From a checkpoint of a small mixture-of-experts model trained on Wikipedia: 8 picks a token.
Below are experts of layer 6 (counted from 0) of a mixture-of-experts language model. Rows are named router (the router's row for the expert), gate (a neuron's input weights, with its number), up (a neuron's input weights, with its number), down (a neuron's output weights, with its number) and show model dimensions 0-255. Each number is 200 + 30 x the weight over its row's rms, rounded and kept within 0 to 999.
Before each expert's rows: a language model's description of what the expert responds to; "comes before" lists some tokens at least twice as common just after its tokens as in all text. This comes from a sample of Wikipedia text that the model never trained on. Tokens count by the router's weight.

# expert 0
What it handles: Nouns and unit abbreviations after numbers or modifiers, such as years, million, months, percent, miles, oz, pm.
comes before: "of ", "and ", "(", "in ", "|", "to "
router,203,139,234,230,241,237,227,215,165,243,236,195,233,239,164,179,201,191,237,183,209,190,190,238,192,216,194,192,225,140,184,190,193,236,239,205,191,212,208,231,182,199,154,217,202,134,187,222,162,196,128,177,203,232,197,164,150,156,255,221,184,175,165,231,199,153,211,250,175,176,165,247,174,231,245,223,200,152,174,201,199,174,181,178,170,157,169,214,253,214,183,204,262,187,173,207,245,140,191,187,163,232,248,174,175,189,142,213,190,184,177,206,191,164,203,230,198,201,217,200,172,218,175,180,139,219,157,231,204,199,184,227,194,223,177,227,168,253,226,231,217,195,202,187,216,193,185,224,177,203,213,227,146,213,162,213,173,241,246,174,199,169,131,154,217,266,204,203,158,183,210,241,190,192,169,149,190,210,214,220,240,155,185,235,172,246,161,185,200,199,241,249,202,232,149,157,173,181,185,204,208,183,232,205,229,231,222,197,145,133,155,232,185,256,169,197,180,227,207,181,196,240,201,250,222,248,144,196,195,210,171,261,225,197,150,215,178,225,155,235,192,219,199,224,194,228,142,176,208,214,179,188,204,205,202,167
gate0,167,185,170,215,211,248,137,183,193,218,201,176,183,219,245,195,183,184,173,208,243,190,217,166,195,175,161,225,182,208,228,148,202,227,211,249,214,175,180,239,223,210,179,183,205,200,159,167,185,201,195,189,204,217,177,208,215,237,219,129,179,235,173,263,229,245,186,246,194,217,242,169,179,220,197,220,238,200,185,205,204,204,214,176,189,223,243,185,240,181,228,200,230,191,195,182,249,172,178,210,208,155,195,171,207,229,172,222,241,242,224,199,174,226,223,173,201,188,162,191,150,212,230,249,155,232,258,187,172,213,195,209,154,195,214,238,203,244,235,192,199,157,213,161,188,228,207,188,218,183,148,212,201,239,205,194,187,200,275,168,176,207,206,202,167,206,157,183,134,159,181,196,200,216,144,166,219,256,246,193,204,214,152,216,217,151,196,247,214,189,174,212,193,269,223,202,230,214,207,214,148,164,218,203,201,161,209,207,146,154,189,169,150,238,146,170,191,200,209,222,160,191,213,184,254,228,159,219,177,153,190,210,70,184,175,265,193,184,193,181,210,181,209,142,166,214,195,170,199,238,130,201,174,256,230,232
up0,260,154,198,184,207,176,182,210,169,231,216,244,220,193,222,153,166,162,157,196,224,243,235,292,164,244,160,194,256,197,238,199,179,194,216,224,157,171,227,201,93,198,133,239,232,171,185,198,175,212,266,191,180,204,229,217,208,260,244,147,160,206,164,223,228,204,223,174,284,187,218,206,137,226,220,193,210,193,214,206,185,229,175,174,154,173,136,160,189,223,186,228,183,200,208,166,176,203,243,167,266,230,197,174,200,247,192,183,164,216,194,222,121,211,216,219,179,212,169,190,142,188,212,246,194,196,210,218,218,167,181,188,216,199,194,238,191,268,204,228,219,208,209,220,183,208,221,195,180,205,204,215,194,205,197,268,162,200,242,200,236,161,176,224,145,212,200,186,228,199,237,194,191,173,213,170,216,227,189,162,188,215,267,200,180,181,208,191,180,144,214,227,203,230,216,191,195,194,202,201,135,218,168,187,188,208,182,123,212,189,208,170,197,181,146,207,178,179,173,235,205,200,189,165,241,200,235,202,144,194,214,203,199,174,207,250,211,222,171,184,179,243,228,175,215,156,196,186,206,179,150,220,216,227,165,180
down0,237,130,186,237,214,181,214,215,170,197,197,233,222,150,166,167,221,188,221,228,219,214,201,153,172,195,213,183,203,146,217,193,208,194,199,170,186,229,183,204,181,181,231,234,163,166,171,184,183,227,240,232,253,258,178,175,197,206,204,192,207,230,239,203,206,183,187,143,188,208,212,210,222,189,259,158,234,239,218,189,229,227,190,215,184,185,205,176,209,211,249,229,184,207,165,193,202,226,202,217,268,188,181,211,195,192,209,216,231,236,252,261,144,208,226,236,238,205,222,215,172,154,159,243,214,210,255,239,187,166,168,229,116,262,206,195,179,191,201,209,187,191,245,232,164,237,273,195,210,229,273,187,200,241,188,190,216,173,185,188,181,156,191,216,245,202,181,196,160,204,200,181,222,200,163,192,129,182,217,204,144,191,168,178,196,220,167,278,180,183,164,196,179,185,212,176,180,236,187,244,181,215,189,120,227,181,221,208,192,143,168,200,169,164,171,194,222,262,227,183,228,195,181,175,249,188,227,224,183,203,189,192,231,287,168,223,238,177,185,189,173,179,148,180,186,256,179,196,248,225,142,250,214,194,197,219
gate1,163,197,250,188,173,156,157,203,217,240,275,230,222,189,203,237,237,191,211,224,169,226,210,196,205,210,225,171,218,195,220,192,205,211,149,151,253,191,185,218,208,212,163,200,208,181,208,195,227,215,203,212,203,187,205,195,179,255,234,239,243,171,180,165,242,189,236,212,170,206,179,210,219,258,155,245,151,129,267,180,178,172,216,198,187,231,206,190,212,233,239,233,194,201,167,233,215,233,191,235,152,120,234,209,202,193,248,195,220,179,221,148,203,197,216,167,173,233,211,207,163,226,250,208,203,214,162,138,201,188,192,233,238,214,201,222,167,197,182,170,210,203,250,165,161,195,226,195,222,230,209,243,198,271,154,189,206,226,200,227,174,164,223,186,194,221,199,196,181,213,193,199,226,275,213,202,234,229,245,236,187,211,218,184,174,175,187,191,231,219,188,206,250,266,158,180,158,231,192,141,250,229,155,224,258,179,205,226,248,173,227,142,191,198,207,181,271,179,165,164,174,152,198,195,226,232,213,185,243,117,230,236,192,201,149,180,189,191,222,226,228,155,191,200,196,156,201,225,180,220,178,209,216,148,165,187
up1,179,216,214,132,212,201,209,196,220,224,231,184,224,234,189,181,213,198,175,215,196,215,191,216,232,218,216,160,269,204,229,146,149,195,195,203,233,193,172,153,96,221,123,247,222,228,231,231,217,214,160,158,197,168,166,204,212,230,210,256,206,233,249,144,255,206,196,216,172,188,205,177,230,228,209,180,171,221,247,195,179,151,220,170,189,164,174,171,233,190,216,205,176,181,200,194,201,196,199,206,195,147,251,235,186,262,148,240,194,135,259,210,161,208,216,167,228,164,215,172,193,195,230,215,191,173,190,190,228,215,159,236,283,172,190,198,210,165,187,147,158,166,236,181,179,170,255,218,189,227,196,255,205,254,163,191,224,208,234,235,227,185,205,164,158,147,169,217,158,180,159,223,198,226,202,190,154,204,212,240,201,172,190,248,199,201,204,195,205,196,207,203,232,210,155,199,209,222,225,151,202,198,187,183,212,255,246,195,152,204,260,226,187,273,231,197,171,203,202,172,119,192,164,197,191,187,228,204,231,173,199,187,227,191,207,212,174,144,199,250,183,200,191,223,195,217,208,212,187,254,204,224,206,172,180,221
down1,178,218,202,209,164,172,227,153,199,221,196,226,239,172,192,160,232,243,181,200,193,187,178,212,246,168,187,208,225,234,190,197,213,195,158,171,209,195,185,227,178,178,176,192,207,121,210,206,214,192,206,146,205,191,221,188,185,194,180,215,230,231,152,185,218,198,203,221,167,197,215,180,205,210,209,120,195,230,202,198,183,171,177,212,222,166,181,211,246,155,148,259,205,214,126,189,142,226,191,238,217,204,211,238,169,183,200,172,199,256,128,213,208,207,267,192,177,180,206,178,215,173,116,188,195,195,223,187,178,199,199,271,257,219,155,181,192,245,169,223,158,198,193,208,197,158,164,214,219,173,210,208,229,179,191,232,174,201,180,172,209,155,206,204,185,170,134,165,202,174,193,217,263,179,153,236,248,238,204,212,199,145,181,222,227,203,204,239,167,163,203,189,231,162,218,135,188,219,196,203,201,166,163,169,235,183,224,251,128,177,252,197,202,251,195,176,179,219,231,218,196,170,244,180,210,151,136,206,184,172,241,197,256,190,186,193,186,173,145,177,123,167,236,240,244,203,220,265,199,202,191,204,181,214,156,181
gate2,141,229,215,225,100,206,196,160,243,238,213,251,184,257,219,187,212,219,214,178,209,176,185,201,219,123,188,158,254,298,204,214,206,216,197,188,174,211,179,179,210,214,154,183,211,227,239,226,177,156,223,212,236,208,252,238,223,199,234,213,182,181,263,235,230,228,205,244,240,223,241,231,178,185,209,159,121,224,236,224,216,180,239,190,237,225,162,189,113,211,145,188,170,221,201,191,204,223,221,180,172,140,202,235,141,155,234,193,246,192,207,193,223,143,172,203,147,207,211,176,215,268,219,199,169,244,197,183,198,156,199,181,227,215,179,185,198,186,220,181,186,177,212,197,192,167,205,147,217,198,216,228,157,181,164,162,199,186,168,215,183,200,232,213,195,227,195,201,238,184,169,152,202,242,188,220,187,187,182,136,257,228,183,166,152,226,213,167,165,168,232,205,202,214,211,243,187,201,259,193,193,200,231,201,205,206,178,168,215,156,243,183,199,188,220,206,152,204,158,236,189,161,189,205,183,148,212,200,228,199,185,178,201,171,168,176,206,192,185,187,157,210,225,210,207,173,180,225,238,172,214,255,166,213,182,241
up2,190,203,203,232,141,190,191,188,171,164,200,224,193,238,223,213,210,224,182,185,206,165,265,202,248,238,193,147,222,215,149,218,188,190,222,185,130,165,260,179,225,172,115,198,172,177,248,181,182,161,208,225,206,185,275,245,222,236,279,237,192,208,243,196,243,242,231,224,210,234,196,214,154,260,214,178,209,169,238,187,237,186,218,162,251,211,212,187,193,195,181,209,224,170,206,210,212,234,203,189,213,170,161,181,162,204,227,190,265,227,228,287,163,176,182,182,208,162,216,184,232,181,192,201,190,227,187,200,219,180,147,207,171,220,214,187,166,209,225,177,190,189,221,167,138,162,226,158,197,179,237,186,173,190,196,162,184,188,212,175,179,180,186,177,165,225,203,196,189,221,193,173,179,244,238,223,176,191,200,126,239,220,218,232,166,228,201,205,194,152,196,172,192,287,209,179,234,209,221,198,171,191,207,224,226,202,155,195,202,184,229,200,230,186,192,225,159,182,191,167,182,231,265,200,219,153,201,214,213,193,163,221,227,180,181,200,175,244,249,225,102,178,244,173,175,179,182,218,226,200,245,251,234,217,186,241
down2,231,209,193,181,142,234,172,196,232,209,133,172,224,213,194,140,189,178,193,216,183,160,172,118,188,176,173,188,225,286,214,205,143,221,200,202,235,195,198,206,247,250,134,224,267,201,183,176,228,136,212,243,225,157,198,216,226,184,206,193,169,179,231,178,227,243,193,239,201,173,203,224,186,189,215,161,226,178,195,154,209,207,231,192,192,234,242,206,230,174,167,203,269,224,223,214,212,189,230,196,162,182,196,242,171,218,181,230,233,181,193,196,194,172,205,147,196,229,205,215,216,217,196,134,234,220,216,210,198,187,215,185,254,208,225,225,276,159,202,204,186,163,232,133,215,215,161,201,181,209,209,153,176,138,202,234,211,187,165,157,202,191,211,277,194,185,223,222,127,231,196,188,193,228,186,159,215,218,176,146,173,184,215,158,225,186,197,222,200,248,123,198,238,184,154,182,240,221,178,232,187,148,224,187,161,185,178,193,141,205,226,229,232,183,174,200,195,190,193,194,199,218,222,193,177,224,218,177,208,220,179,211,190,206,210,195,152,271,226,247,158,173,260,189,154,216,163,214,207,208,198,197,227,147,185,194
gate3,240,214,228,190,166,232,181,128,222,161,182,234,168,236,249,192,169,202,206,206,203,189,179,246,179,172,182,173,227,236,208,229,226,219,230,181,201,132,223,215,213,196,212,195,223,212,233,245,203,195,182,220,229,200,234,224,207,240,171,258,244,193,186,192,201,213,230,217,230,249,229,240,199,215,228,144,211,186,211,207,219,266,179,183,180,171,207,167,126,237,198,230,216,167,234,176,225,172,173,180,221,212,186,194,196,256,206,207,194,167,179,214,170,169,239,219,197,216,193,173,156,228,199,278,174,181,272,197,169,154,169,214,243,186,222,207,205,195,211,139,179,164,218,197,161,228,112,198,261,251,223,187,168,221,189,201,192,220,185,179,194,187,173,163,179,197,162,218,254,240,189,213,156,200,201,238,148,219,195,199,215,163,238,179,203,226,211,209,193,192,138,257,208,195,230,198,221,207,220,209,230,192,216,189,191,259,170,189,219,184,209,296,162,256,177,187,151,167,180,204,217,204,215,259,190,249,212,158,188,178,167,219,218,244,203,187,166,207,179,221,229,220,297,195,192,259,223,246,236,192,222,201,212,209,193,214
up3,224,205,187,230,237,187,187,212,246,248,212,199,196,216,200,137,172,237,166,191,171,176,174,218,181,160,226,235,165,203,221,161,162,229,196,217,262,167,266,226,231,243,195,185,200,201,249,218,208,247,169,183,184,207,200,231,226,205,246,209,208,248,137,192,166,200,184,231,157,189,241,223,184,233,248,206,258,247,197,163,192,205,137,179,214,231,196,183,167,188,226,218,191,170,172,193,189,206,229,195,202,225,161,150,168,178,179,202,255,220,199,200,166,176,135,194,239,212,181,242,264,187,176,162,256,132,260,144,150,138,201,138,190,230,227,186,173,180,205,174,243,185,204,213,182,157,169,185,223,199,180,172,220,195,226,211,216,170,193,197,203,173,205,157,203,152,197,209,210,220,208,214,183,189,150,218,187,206,203,220,145,188,242,202,135,205,155,231,166,216,220,170,182,181,206,204,206,215,200,196,208,153,216,218,167,209,199,215,168,190,240,237,202,206,171,196,159,220,199,191,186,209,193,251,202,255,156,219,172,247,221,220,166,252,191,240,152,150,210,255,234,166,237,119,250,238,187,214,199,175,184,250,198,196,190,193
down3,220,170,246,212,179,216,191,266,214,225,182,181,183,189,230,156,256,235,254,204,187,176,224,238,226,201,191,160,164,212,175,231,187,247,198,174,192,195,233,192,202,200,180,193,185,164,219,226,212,225,206,152,232,186,197,233,143,190,178,221,185,192,242,209,204,141,137,221,183,186,184,223,231,250,225,225,229,207,179,224,187,210,171,165,248,168,264,219,244,279,207,227,220,206,164,173,179,208,250,229,157,192,198,239,210,206,201,186,230,247,195,246,194,179,261,212,158,135,219,173,227,226,186,247,187,275,153,199,241,214,189,206,175,197,175,178,212,211,245,178,224,169,228,235,182,183,161,239,170,213,193,162,235,250,212,253,225,199,159,254,173,163,210,188,173,164,203,218,217,213,220,126,217,153,209,211,176,258,201,226,224,229,156,231,232,258,219,208,153,212,189,211,235,204,213,164,221,198,159,237,181,242,165,228,237,189,232,185,249,197,197,182,152,256,158,233,182,216,188,210,217,228,239,173,219,223,150,205,156,174,138,215,160,190,191,247,216,213,188,226,227,206,222,225,181,196,190,210,214,154,232,176,209,216,215,195
gate4,172,186,172,251,215,215,231,191,172,203,132,174,192,235,194,202,246,239,197,262,199,177,246,199,196,190,241,210,223,185,199,182,176,190,220,229,174,234,211,215,194,179,214,135,222,246,142,208,192,188,126,166,243,208,244,175,133,226,160,207,182,218,245,172,227,129,178,234,226,226,174,230,238,189,183,233,126,211,248,217,205,205,232,212,168,258,205,214,246,201,239,212,224,143,177,254,189,190,209,218,193,233,212,191,237,220,135,234,197,216,192,213,173,209,219,153,199,239,244,197,185,271,220,240,195,246,219,242,177,250,184,225,163,194,226,185,189,241,211,179,190,189,221,143,193,145,198,223,182,211,239,204,172,194,236,208,195,205,230,175,245,194,168,157,241,217,215,182,222,181,181,208,138,150,156,167,205,215,261,200,217,197,179,223,208,211,176,221,173,185,187,164,222,226,188,191,190,197,193,183,239,214,215,240,244,190,194,204,152,189,225,241,195,198,191,302,213,179,237,209,231,211,196,182,242,238,167,177,232,206,202,217,201,178,176,214,210,179,205,250,201,203,193,214,216,202,184,250,169,199,141,210,180,183,181,282
up4,212,209,150,153,157,218,172,190,161,228,185,280,167,203,207,212,177,176,214,206,152,229,204,209,181,240,211,159,190,190,206,174,186,217,205,198,221,201,225,205,197,119,203,199,175,185,208,271,185,183,207,191,232,192,234,230,218,173,208,196,199,193,218,157,244,192,173,254,169,150,247,214,211,160,216,212,151,207,227,220,224,208,223,206,158,192,218,201,231,214,169,203,214,187,170,214,237,200,207,169,197,215,173,237,176,230,195,164,199,197,148,170,185,215,204,138,214,184,204,225,174,221,209,200,177,205,247,193,200,180,231,212,199,220,196,207,254,156,143,215,201,211,203,187,168,176,219,226,186,208,178,231,185,269,201,201,251,203,254,141,281,189,243,150,182,237,204,183,163,202,243,223,228,298,224,185,176,175,143,198,225,199,183,253,194,274,206,236,165,207,200,140,178,209,204,218,183,239,190,270,187,159,201,215,171,230,205,270,234,231,192,198,196,210,187,163,228,233,185,221,205,183,213,167,291,207,204,191,215,153,167,172,249,193,184,201,134,162,166,205,187,199,180,172,152,246,191,236,223,207,195,161,153,229,225,219
down4,224,186,229,243,162,202,197,199,207,181,133,175,242,208,196,169,210,170,155,156,161,176,203,175,255,201,262,177,241,205,228,247,182,180,202,171,187,149,174,211,251,238,172,204,169,226,241,184,247,230,280,209,175,226,215,193,147,213,153,156,167,196,195,173,171,264,195,195,236,202,190,222,239,201,167,203,206,201,167,207,188,213,198,225,224,175,160,211,240,211,207,186,155,125,216,212,194,229,200,177,215,222,202,207,239,217,198,183,200,275,195,231,232,204,210,162,225,187,133,211,234,218,257,194,255,263,210,198,232,204,161,172,162,212,225,243,177,207,230,224,189,234,231,216,196,147,217,182,227,197,187,196,204,245,195,223,182,140,188,207,205,187,216,246,141,169,201,172,203,230,214,216,212,178,157,264,147,223,245,146,220,223,170,178,245,236,202,217,200,194,182,201,189,203,201,227,192,247,164,151,166,206,197,216,213,193,267,193,224,215,217,134,205,215,166,231,209,200,252,196,145,193,263,182,189,242,223,153,139,190,189,168,196,180,264,187,184,193,181,177,217,182,192,202,202,154,180,236,215,206,247,211,168,190,185,180
gate5,171,176,163,170,212,242,201,165,134,154,216,147,159,230,220,207,184,251,262,244,229,269,180,187,187,187,192,195,231,212,152,177,166,203,180,228,220,215,216,212,165,220,191,187,152,186,213,201,165,220,169,231,227,234,233,202,191,214,217,135,263,174,213,206,218,222,253,238,225,180,187,243,161,202,196,204,213,170,271,209,208,148,219,210,266,204,196,205,168,182,238,206,223,196,191,243,225,157,183,210,159,156,194,235,191,174,188,129,199,176,204,210,247,170,225,209,203,170,181,218,191,163,239,165,208,225,179,135,189,192,241,208,205,243,243,164,233,162,176,158,185,190,197,227,179,187,146,163,237,225,224,223,194,210,157,210,201,200,166,208,157,188,232,234,178,230,166,199,178,198,198,204,161,173,227,181,200,222,214,197,163,183,205,167,167,229,200,159,185,192,202,216,205,206,223,133,254,174,203,246,207,147,199,237,202,267,188,218,247,249,185,163,202,181,237,267,246,158,194,201,216,138,180,128,222,255,204,223,189,194,168,185,178,167,215,205,180,146,224,192,228,198,182,209,195,215,196,179,231,181,153,239,243,218,202,169
up5,197,169,187,177,127,173,162,221,253,179,206,181,223,163,183,184,213,142,247,198,176,203,188,193,240,260,198,212,251,228,213,212,185,188,182,156,242,239,180,125,188,171,243,240,216,203,217,176,229,200,251,170,220,185,164,217,261,193,208,181,199,239,241,224,223,188,187,176,209,175,163,169,199,183,200,207,206,240,164,211,208,193,229,205,174,243,234,212,181,188,170,216,176,239,173,210,200,210,205,163,266,151,163,197,235,205,207,194,253,218,186,139,252,274,219,160,183,218,248,222,181,161,184,219,240,208,206,196,251,232,180,198,157,164,194,193,222,181,198,207,172,218,206,167,201,192,199,185,198,200,118,218,237,192,210,227,148,141,165,218,188,250,197,238,175,188,165,188,156,203,180,218,214,251,198,229,177,177,198,216,203,223,212,208,170,193,226,220,269,195,211,197,228,133,238,255,218,230,148,188,167,229,194,181,163,194,187,188,211,202,196,170,279,283,190,170,222,224,180,195,199,216,189,203,207,121,213,191,185,190,209,203,221,209,187,136,243,204,207,233,167,257,212,237,165,239,221,180,228,229,246,184,180,231,184,213
down5,206,203,183,241,201,233,219,136,173,212,219,166,251,241,247,203,232,177,219,230,125,277,178,172,189,213,138,212,224,171,160,186,219,228,193,213,157,156,198,188,186,233,239,185,219,218,245,227,197,243,202,219,218,186,200,207,207,188,210,133,171,199,148,209,166,222,201,198,195,240,210,200,251,237,158,173,198,193,163,161,253,190,207,188,191,167,225,290,172,212,228,237,238,213,187,241,268,217,196,164,146,239,160,170,253,207,250,256,183,233,154,176,200,150,183,211,169,187,220,237,203,193,214,206,194,178,178,203,224,220,186,238,176,187,146,223,236,170,217,178,218,221,170,195,201,170,184,245,219,148,224,201,175,183,209,148,221,224,179,230,151,170,196,212,168,276,209,195,250,213,141,232,221,214,211,205,205,194,218,188,261,187,169,172,208,198,198,212,216,210,208,159,259,185,217,162,220,238,193,215,209,202,220,162,201,217,178,190,207,168,201,203,157,208,184,190,158,234,219,123,218,236,192,194,180,200,148,201,154,209,202,194,238,202,257,158,232,237,203,228,226,140,192,216,189,247,176,175,191,189,233,151,196,217,197,212
gate6,186,164,238,176,170,177,199,214,216,217,202,224,199,147,223,242,199,227,208,259,194,148,165,261,127,175,199,228,198,184,198,168,208,183,256,226,250,193,199,166,127,191,164,207,231,179,237,215,187,227,204,226,255,184,185,226,209,215,237,202,229,197,222,156,156,176,171,157,193,202,204,265,266,218,255,236,193,197,172,234,192,159,216,255,218,212,198,214,206,145,191,223,182,165,163,187,164,226,193,180,210,217,186,182,248,164,256,229,189,194,161,171,139,223,192,184,207,169,190,172,188,249,180,215,190,253,185,176,148,178,167,226,177,156,228,203,177,153,170,176,209,200,231,199,178,164,188,198,209,187,149,233,174,212,205,201,208,233,186,192,200,210,214,133,133,282,203,159,158,226,234,207,200,197,239,176,194,196,203,226,190,221,178,229,206,214,232,158,119,187,182,241,249,189,212,171,174,200,230,238,227,188,173,223,223,224,201,193,245,202,191,197,157,199,147,171,219,171,159,213,220,201,196,203,183,219,201,212,260,188,220,169,235,166,209,174,228,167,231,221,198,187,204,240,187,194,208,290,220,237,239,211,175,222,210,140
up6,168,252,192,188,172,224,250,181,202,233,158,164,201,212,260,168,200,137,212,171,223,172,203,197,283,255,197,187,219,201,155,181,214,228,157,184,228,192,258,184,177,208,149,201,159,220,181,252,194,199,224,174,132,184,195,181,165,181,131,172,186,181,225,154,221,243,205,173,184,180,219,177,122,201,139,191,201,216,195,212,198,214,226,182,200,206,235,203,192,236,226,129,214,166,216,214,227,208,188,240,231,174,224,203,203,199,230,250,234,243,223,212,275,176,225,250,189,227,186,211,243,156,231,198,206,206,178,206,215,264,207,215,207,216,154,227,195,199,191,200,220,238,188,188,184,204,203,182,189,168,187,172,216,222,190,168,216,239,165,213,205,270,194,215,232,158,214,178,230,171,230,185,259,192,197,255,216,187,228,222,113,225,230,185,210,167,174,245,226,150,207,196,167,243,212,228,214,222,207,139,198,207,222,190,173,173,215,221,247,155,238,182,262,173,199,189,250,203,194,208,173,220,191,133,157,230,171,202,157,200,179,181,161,271,207,199,178,194,231,171,201,208,179,240,208,211,188,162,197,163,173,231,175,184,211,226
down6,193,225,181,223,196,252,200,213,194,165,254,227,181,213,187,236,177,233,207,196,201,187,184,220,224,248,244,211,187,170,239,267,218,177,197,209,224,180,171,168,148,184,167,212,212,153,154,144,139,170,181,215,225,199,192,215,155,154,183,226,239,218,209,185,162,232,189,190,220,218,214,178,206,241,260,160,239,210,206,265,227,193,239,196,240,233,229,190,225,218,201,153,228,184,217,217,190,289,222,187,202,183,241,269,205,254,218,213,212,166,199,199,164,154,178,188,245,206,201,208,173,179,227,198,182,189,194,206,152,214,225,202,219,195,212,191,206,235,232,234,182,195,214,224,181,191,171,226,207,173,227,224,195,237,187,242,226,200,242,180,184,176,225,158,188,206,207,253,272,145,228,203,168,280,185,187,243,207,202,217,125,180,273,213,195,211,214,246,168,168,204,186,246,237,182,191,147,178,251,165,251,191,152,199,178,271,217,161,190,189,223,161,193,234,223,186,197,171,198,144,222,173,192,131,209,202,178,191,222,216,215,170,230,225,165,211,169,235,172,234,217,231,223,209,225,244,223,219,190,247,231,220,198,186,252,184
gate7,175,175,204,184,241,201,219,250,196,205,199,147,203,209,165,167,262,231,181,237,229,206,185,228,207,190,232,192,231,184,201,154,192,156,197,186,178,214,162,180,175,219,165,195,170,216,169,230,189,216,172,203,179,173,196,203,142,180,195,151,208,195,209,207,176,190,257,183,199,275,243,220,117,305,194,176,207,222,173,221,185,205,181,190,208,180,165,203,197,191,115,227,201,177,150,193,221,193,137,167,144,214,209,198,212,207,198,185,159,167,197,199,195,213,188,248,174,255,191,185,185,223,214,224,182,209,193,213,196,245,198,157,236,235,197,230,179,207,204,241,163,164,206,227,155,247,225,176,208,200,215,211,186,232,209,134,244,237,175,188,201,203,148,173,219,214,167,186,178,170,217,141,171,245,213,147,206,136,225,221,162,200,209,227,251,212,212,151,180,194,274,181,156,176,217,171,239,195,258,178,207,201,220,203,240,208,228,239,211,223,239,255,211,196,189,210,224,200,206,246,236,160,213,215,172,240,191,248,186,154,215,182,189,179,196,274,199,166,198,232,243,209,177,208,169,197,225,281,202,217,189,234,188,199,162,241
up7,253,235,186,247,210,166,192,213,246,225,186,164,193,164,159,195,209,217,202,235,228,205,178,196,218,230,219,225,222,221,183,164,212,152,203,196,200,214,181,153,213,213,235,173,217,233,178,207,207,211,208,190,204,155,201,226,195,224,179,199,167,179,196,158,232,237,167,175,232,229,191,201,110,244,194,247,167,263,160,225,207,201,186,186,197,236,196,247,238,204,181,234,178,163,202,156,194,179,180,168,177,213,261,218,202,187,219,175,233,166,228,199,179,203,188,216,145,220,197,274,233,218,193,160,152,192,178,156,189,252,233,203,178,221,160,227,196,183,204,182,224,184,175,261,159,244,192,185,209,202,185,224,139,193,176,182,219,220,192,196,221,200,197,217,180,240,112,216,145,198,207,190,185,232,228,133,212,134,174,198,188,158,196,240,207,216,188,158,210,185,199,194,168,165,182,161,284,228,171,223,206,191,202,194,216,227,190,168,180,213,252,228,197,197,167,254,256,193,184,248,242,210,261,205,149,216,218,203,241,156,230,235,207,206,173,283,200,170,155,290,242,208,210,192,215,253,190,200,169,209,234,221,185,193,203,194
down7,179,198,202,225,255,189,190,157,159,209,217,195,194,252,199,215,164,237,162,199,200,216,163,240,194,252,203,184,238,172,177,228,206,225,195,237,142,211,165,211,159,214,227,160,195,175,241,165,150,174,197,200,200,202,174,196,202,181,190,186,187,219,174,162,221,191,199,232,213,272,196,142,214,213,213,159,220,220,142,174,218,204,210,201,202,205,210,197,244,227,202,229,213,219,232,215,169,265,167,195,166,175,180,171,209,166,156,176,206,196,224,157,171,187,169,206,155,211,205,242,192,199,215,180,181,205,159,226,199,173,239,228,186,197,151,175,166,166,233,199,224,221,146,117,160,156,227,223,187,221,208,183,217,213,196,152,197,266,196,242,212,184,216,191,203,169,192,234,169,145,211,241,195,237,231,154,219,159,164,202,199,160,200,261,185,205,230,183,218,188,237,260,281,235,185,174,244,209,202,79,143,224,188,217,169,206,257,221,213,243,166,203,206,184,199,244,210,210,194,173,233,224,151,228,186,227,156,210,176,203,229,216,169,186,222,221,153,192,192,229,255,218,184,218,218,159,213,160,174,196,200,211,180,196,125,161
gate8,242,193,246,209,218,210,162,193,170,206,201,184,145,188,190,165,210,145,188,195,194,142,218,189,249,200,224,192,199,183,211,150,213,216,170,204,180,175,184,213,169,203,179,208,158,203,226,146,166,220,239,211,198,194,231,242,205,174,215,176,220,197,236,187,210,165,212,170,209,202,241,191,192,210,232,240,200,128,229,220,200,165,234,241,224,218,161,197,183,181,164,191,258,164,242,211,237,235,234,207,224,251,235,240,226,149,202,161,190,208,217,187,223,212,220,210,205,249,199,205,192,148,228,202,138,225,214,198,156,168,201,212,194,148,180,233,215,230,197,208,189,157,172,168,183,157,178,222,172,196,205,254,186,199,182,164,156,222,221,140,235,187,207,164,166,154,188,89,243,198,259,156,155,218,186,223,160,230,159,160,213,150,187,256,186,140,155,193,218,211,205,187,206,216,232,187,192,180,215,167,165,178,200,231,178,197,196,225,212,150,193,195,225,234,197,218,163,202,160,309,174,147,178,230,246,201,203,196,198,136,229,211,225,153,156,211,228,179,192,222,198,219,198,190,255,203,213,137,196,198,200,198,244,182,220,232
up8,187,190,162,174,193,186,220,209,191,178,190,213,181,196,238,200,198,143,213,217,249,202,232,186,180,230,233,197,157,252,152,155,206,209,245,175,224,215,188,214,212,176,221,155,184,137,169,218,187,165,183,192,212,213,244,150,171,176,192,222,232,190,162,247,187,202,167,200,235,204,195,146,205,158,227,125,220,224,206,200,210,183,199,170,195,156,217,249,213,214,195,184,176,188,186,180,233,152,273,224,155,228,221,201,179,227,204,154,135,235,241,246,144,159,183,213,243,220,231,155,157,244,216,199,181,196,215,237,153,197,224,159,205,124,259,170,165,204,217,245,231,199,209,188,147,167,183,150,186,243,236,223,224,205,210,191,212,193,229,171,186,214,178,239,195,229,171,197,227,193,213,235,189,180,185,146,267,243,184,151,224,203,176,195,241,194,194,197,162,188,236,211,194,269,208,218,196,191,221,167,201,251,182,201,203,145,219,198,175,215,234,159,151,191,171,233,203,245,176,184,210,180,229,203,232,168,245,173,167,220,204,198,181,201,226,255,180,244,173,158,163,230,164,236,223,248,225,225,170,158,180,203,234,206,247,250
down8,127,196,202,153,233,224,238,136,152,207,218,197,171,204,220,228,181,170,176,227,232,233,213,200,189,154,218,241,146,154,216,191,193,183,194,208,188,213,184,185,182,227,193,165,190,177,198,250,174,195,219,183,212,177,218,184,191,257,190,181,195,173,196,219,145,269,189,179,167,247,140,184,198,217,176,234,190,232,201,246,283,138,190,182,236,179,210,210,242,185,244,208,199,240,230,151,255,135,191,142,112,216,203,203,174,209,227,179,250,240,230,218,164,228,222,215,202,180,223,165,216,149,187,223,221,241,218,184,225,167,180,240,253,209,154,198,229,238,204,196,230,186,200,216,166,225,240,234,180,264,199,174,257,161,217,170,264,200,215,184,175,164,233,236,248,177,171,186,216,152,223,206,217,197,164,192,229,208,179,186,201,159,204,221,213,248,180,257,211,193,230,215,221,196,188,162,203,192,183,206,196,235,199,231,228,166,174,158,236,179,194,178,191,181,170,240,197,186,198,195,208,187,205,218,263,210,197,229,176,160,163,231,166,249,184,179,196,176,201,231,195,278,194,241,186,245,215,183,215,173,209,184,235,214,202,241